Weights of a small mixture-of-experts language model, trained from scratch on English Wikipedia.
Size: 11 layers, width 224.
Below are experts of layer 4 (counted from 0) of a mixture-of-experts language model. Rows are named router (the router's row for the expert) and show model dimensions 0-223. Each number is 128 + 32 x the weight over its row's rms, rounded and kept within 0 to 255.
After each expert's rows: a language model's description of what the expert responds to; "comes before" lists some tokens at least twice as common just after its tokens as in all text. This comes from a sample of Wikipedia text that the model never trained on. Tokens count by the router's weight.

# expert 29
router [ 98 130  89 108 137 154  96 154 140 183 165 151 103 139 124  88 192 173 132 159 120  90 159 176  73 104 121  86 148  88 143 178 153 143 102 136 105 169 110  88  87 127 141 109 120 199 148  76 134 129 106 125  70 135 132 119 122 152  92 107 179  95 158 158 147 122  96 126 138  84 128 157 108 103 117 137 103 175 125  96 116 186 164 111 150 128 133 130 137  96 129 175 116 164 120 133 175 165 165 126 115 159 125  35 113 105  80 104 116 138  99 137 147 113  68 137 146 124 160  80  91  57 195 185 152 127 122 179  84 119 107 122 178  98 152 146 104 109 122 158 140  67  82 123 179 118 130  81 149 119 122 121 132 125  57 126 155 169 116  74  96 125  76  76 100 167 143  90  97 178 172  76  75 140 128 112 139 139 113 146 126 120  94   6 128  97 141  97 126 144 118  99 137 206 153 177 165 135 158 137 132  56 168 124 109 184 134 141 160 121 152 113 124 151 124 130 143 116 107 168  93 140 104 137]
Preposition of
comes before: " the", " a", " his", " its", " their", " birth"

# expert 44
router [190  89 165  93 195  99 132 145 166 160 115 155 141 102  84  87 155 105 155 102  16 116 138  95 126 168  73 146 168 105 141 152 135 108 120 186 138 126  88  95 196 143 100 149 166 167 130 110 112 133 119 113 109 109  84 160 118 172 153 122 118 114 152 143 167 162 128 197 120 149 105 145 120 127 153 127 133 116 136 126 117 109 116 148 120 117 145  90  53  67 128 151 158  85 111 142 176  73 179 129 137 168 114 102 119 121 152 114 148 121  74 107 106 153 104 155 107 130 109  86 141  93 159 114 188  89  85 127 144  83 112  96 144  67 116 112 154 106 112 183 136 104 118 137 151 143 165  96 180 116 128  96 120 127  40 101 120 122 122  78 130 103 184 105 121 152 122  75  96 109 132 118  73 143 161 133  92 155 186 124 178 112 136  31 140  82 165 129 123 175 150  64 175 151 137 139 127  72 163 120 107 121 157  75 136 183 178 105 141 193 170 115 104 149 175 157 122 103 101 117 129 157 124 148]
Vowel and digit pieces
comes before: "1", "2", "0", "8", "ties", "N"

# expert 24
router [152 156  46 111  86 185 114 177 182 169  88 141 100 182  90 109 137 142 105 131  80 132 140 120 120 173 147 166  84 111 140 117 111 137 115 135 116 112 102 103 114 124 132  99  97 149 185  71 141 131 124  90  18 126 154 169 115 147  48  91 175 141 129 133 120  82  75 163 111 153  86 165 106 158 111 112 157 102 140 115 105  85 160 130 120 154 150 136 115  56  95 137  99 128 154 146 115 135 140 183 125 117 189 131  50  97 151 121 149 160 119  84 151 144 133 144 111 196 123 105 107 145 155 141 165 165  93 176  73  86 114  98 148  68 123 126 111 133  72 142 166  82  94 113 139 126 132 124 135  97 103 106  86 120 103 112 198 122  50 107  93 123 165 105 112 162 128  54 111 108 120 114 100 168 108 179 111 121 130 126  85 143 142  35 130 104 119 118 126 133 108 121 176 151 142 149 143  72 119 133 117  97 134 105 150 148 170 102 133 146 143 195 124 122 107 168 118 134  72 129 186 185 139  97]
Plain space token
comes before: "1", "2", "3", "4", "st", "en"

# expert 0
router [145 108 103 109  82 152 146 152  96 136 117  94 123 131 134 117 114 135 128 108 116 126 117 142 124 158 168 119 100 146 196 123  71 136 110 146 100  73 117 155 152 140 105  75 154 188 106 116 124 133 113 135  86  86 147 125 140 109 119 110  83 109 149 211 133  87 178 127 115  84  87 109 119 211  86 159  78 123 113 133 145 211 143 148 149 166 132 149 122  92  98 137 147 168 115 140 140 148 154  72 121 122 110 115  81 124 103  99 185 129 123  93 135 178  72 155 130 143 126 123 128 114 128 135 166 130 132 168  90 143  97 127 114 104  83 107  89 126 125 160 151 118 118 171  96  96 176  85 169  73 105  21 118  90  85 117 178 134 125 115  97 176 147 113 176 208 167 115  63 154  98 102 123 117 159 192 172 178 183  90 159 152 100 111 164 121 119  79 114 138 165 110 156 110 155 143 132 104 152 141 101  91 145 131  75  66 167  76 171 108 141 127  93 130 158 216 150 112 128 158 160 135  69  79]
Table pipes, counting words
comes before: " ", " of", "E", "W", " mi", " years"

# expert 13
router [182 158 105 184 110 141  61 163 122 162  89 106 176 118  90  76 144 136 141 157 117  59 136 193 129 133 142 103 148 147 120 118 100 152  82 144 108 166  60 119 147 140 161 124 163 175 103 102 135 101 152 100  98  99 151 107 110 116 113 115 137 135 160 149 146 121 196 149 123  85 117 172 128 169 112 155 124 102 190 115 120  97 147 152 107 160 144 146  81 117  94 115 103 101 120 133 137  99 116 153 108 174 109 114  36 159 145 126 129  76 135 109 135 137  65 133 160 240 136 108 186 155  89 158 152  88  96 165 125 101 117 100  79 147 129  79 142 126 151 152 170 128 109 183 125 115 142 117 128 118  96  82 129 133 112  79 137 159 115 141 143 142 178 118 142 178 145 143 121 104 124  51  41 185 140 118 145 162 122 148 112 154 123  60 154  95 129  96  90 139 130 123 128  83 174 210 147  82 190 121  74 133 136  97 116 139 100 122  93 151 126 174 148 157 146 120 124 133  63 155 173 183  82 116]
Table cell pipes
comes before: " ", "\n", " —", " +", " L", " −"

# expert 22
router [153 129 105 161 119 162 136 134 110 196 116  85  94 159 123 102 191 114 124  85 145 112 128 156 101 144 154 140 147 144 137 132 110 215 115 163 127  93 156 163 121 123 159 142 138 110 114 154 197 161  61  66  77  56  82 121 130 153 101  94 135 133 162 148 110 124  83 141 201 174  87 149 128 160 161 126 160 130 109 114  78 107 145 173 146 132 174 148  83 132  66 150 127 141 135 129 164  98 120 162  99 114 176  94  90 104 109 115 147 131 138  94  87 117 128 143  94 121 155  91 168 145 118 156 175 132 101 152 114  94 121 126 126  89 137  49 182 120 131 111 166 112 148 140 110 116 129  98 181 122 144  47 125  97  73 148 171 167 159 143  79 117 171 112 208 160 154  80 142 112 170  94 115 117 156 103 127 176 137 177 147 145 190  67 145 141 123 129  92 159 119 142 175 133 132 177 122 118 126 129 104  87 209 114 119  96 127  90 199 134 119 127 116  90 199 201 105 149 114 129 164 149 131  93]
Descriptive verbs, mid-word pieces
comes before: "1", "2", " as", " to", " by", " for"

# expert 4
router [123 122  98 121 147 134 107 156 119 107 198 159 127 160 113 119 133 132 122  86  80 106 163  82  91 191 135 161 134  78 152 139 101 136 129 182 115 120  98 102 169 132 168 115 170 106 133 129 153 126 149 133 130  97 118 112 156 126 124 103 111 165 149 136 152 139 102 170  71 132 136 172 100 155 106 126 197 145 148 115 108 189 150 182 177 161 141 113  96 109  71 168 105 179 129 233 182 125 142 133 104 213 159  80 129 123  75  68 117 115 138 108  80 138  93 130 112 147 115 121 139 162 123 158 100  66 120 103 111 121 114  96 105  84  86  89 121 120 108 103 117 120 118 120 131 165 111  97 195 101 147 130 149 122  94 138 161 123 132  65  66 167 168 123 188 140 123 128  48 154  87 123  97  65  97 110 115 154 125 141 115 107 122  72 119 122 175  96 101 137 127 119 212 175 132 143 156  53 135 156 153 126 154 120 130 107 127 163 219 174 148 112 155 144  75 128  89 108 129 122 115 211 120 112]
List-item hyphens
comes before: " ", " •", " List", " \"", " Born", " Country"

# expert 15
router [141 102  53 160 133 210 114 143 203 171 104  97 116 132 105 113 142 106 106 116  81 108 118 119 158 156 144 121 151 179 177 119 157 143 105 162 114  55  82 160 133 118 179 162 121 161 145 108 161 135  72 104 117  82  95  87 100 165 133 111 119 121 123 142 151 123 218 197 134 103 106 137 127 124 116 114 116 106 119  77 159 135 162 201 134  90 137 103  48  90  81 125 139 166 105 146 143 153 145 103 123 140 171  73 104 121 146 108 144 130 154  67 120 181  76 160 110 142 162  71 125  95 134 145 164 126 113 145 121 107 105 126 109 160 115 133 112 136 118  69 120 115 144 163 139 173 100 118 142 107 143 113 128 133 124  81 119 133 100 127  74  76 174 112 132 188 150  81 101 198 191 105 106 160  72  97 166 145 180 125 103 117 132  82  69 139  99 141 101 140 100 124 140 133 194 163 136 127 198 169 143 111 162 148 122 151  80 127 208 142  94  94 108 157 126 148 133 101  96 155 141 180 162 169]
Year digits, Saint names
comes before: "9", "0", ".", "8", "7", "er"

# expert 54
router [177 154  72  82 142 117 111 163 182 106 134 145 133 184  90 107 147 111 128  55 121  16 125 172 116 101 150 126 152 129 142 137 110 158  83 161 117 121 122 134 113 149 147 121 121 219 124 153 163 127 138  84 101  89 125 193  65  91 119 128  81 129 102 167 134 145  53 155 153 110  88 137  81  88 116 114  99 148 158 148 158 206 183 132 139 115 146  88 132 138  84 146  87 167 151 162 128 134 141 139 148 119  94 113 112 132 173 155 132 123 143  47  68 115 154 138 129 153  74 116 139 116 140 166 132 132 112 156 106 127 123 151 159 116 162  96 121 136 103  85 140 123  73 162 148 156 140 136 109  99 103  93 146 140 100  77 140 126 134 113 144 164 195  94 122 168 123 134  67 173 138  97 113  97 130 152 163 112 141 151 145 160 117  72 132  82 118 105  86 185 115  80  90 177 136 151 194  79 110 154  88  99 163 175  87 162 142 131 177  79 166 126 103 223 123 126 132 159 117 120 135 102 129 166]
Sports prepositions and verbs
comes before: " the", " in", " a", " on", " by", " at"

# expert 38
router [159 137 102 142 138 136  95 189 157 197  87 129 137 138  85 104 122 157 154 170 115  73 118 135 146 159 144 109 145 149 125 142  84 130 115 120 139 151 131 109 160 153 129 104 141 188 154 124 120 140 106 100 108  88 169 116  54 110  99 130 147 142 207 167 125 100 164 148 146 118 140 157 133 171 120  96 116 125 211  76 124 109 164 146 126  77 180 130 137 145 144 148 125 123 135 196 127 126 130 195 131 161 132  83  76 122 133  87 218 168 127  40 118 107  98 135 107 168 108 114 143 150 118 192 172 155  83 179  90  53 169 179  81 117 126 123 158 118 127 177 138 104 137 132 108  91 150 160 157 136 136 116 140 135 103 158 154 140 167 104  78  90 117 164  70 132 178 121 149 146 128 178  77  82  67 127 139 147 135 148 169 178 136  69 140 117  91 138 111 148 104 126 164  67 167 177 106  95 164 118 116  54 106  94 116 134 147 161 112 171 120 135 114 137 166 147 111 123  35 139 142 165 135 125]
Table and field separators
comes before: " ", "\n", "---|---|---|---|", " Apps", " —", " Votes"

# expert 36
router [ 97 165 127  93 127 145 102 168 143 163 128  92 122 128  54 110 179 181 156  71  98  97 115 145 137 156 126 107 121 132 114  67 163 118  99 156  95  88  75 144 157 115 103  94 148 152 153 126  84  85  59 122 120 103 157 168 116 156  87 145  67 103 125 199 189 136 150 142 129 121  62 109 124 185 106  89 130  70 125 107 173 132 152 122 128 140 162 115  90 108 120 147  88 156 140 199 136 146 127 146 120  99 146  56 117  72 121 103 127 104 147 101 163 155 116 142 196 145  86 148 100 135 137 204 155 114 137 161 147 112 100 138 126 134 106 107 151 126 129 145 125 186 111 113 136 190 126  96 166 127 116  96  90  86  87 101 183 129 128 134  99 124 188 169 140 188 154  75 111 226 137  75 134 158 119 148 152 123 172 161 111 188  99 110 181 108 161  81 142 183 127 112 125 160 119 154 137 123 132 157 127  75 119 108  84 156 158 165 136 157 132 129 119 170 101  98  84 106  41 147 162 134 146 104]
Footballer bios, place pieces
comes before: "1", "2", "0", "3", "·", "E"

# expert 57
router [179 152  76 129 111 141 149 125 120 116  94 166 122 116  64  75 178 108 160  99 110 126 119 106 159 145 146 179 138 144 118 129 168 149 153 193 150 144 151 122 165  89 115 100 107 121 158 110 206 130 113 120 107 115 107  97  37 191  75 153 100 110 162 127 137 107 118 150 180 156 118 157 100 126  87 129 142 171  84 113  70 134 143 140 153 118 172  99 118  86 128 148 104 118 113 159 149  84 160 160 128 148 157  70  83  86 146  99 112 117 131  80  94 164  90 152 128 138  97 135 193 176  88 125 114 141  67 200 129 126 109  92  50 103 159 119 157 134  95 120 163  99 110 153 171 110 116 155 149  82 118 127  92 100 108 149 144 142 161 122 168 119 126 103 154 136 134 100  87 118 158   4  86 126 189  90 102 104 151 131 124 153 149  44 165  83 194 143 106 136 127  89 170 122 186 171 152  80 136 119 111 111 107 107 104 145  85 147 170  85 121 114 131  91 105 144 144 106  86  96 114 125  93 126]
Table rules, coordinates
comes before: "\n", "---|---|---|---|", "d", " Kong", "din", "ated"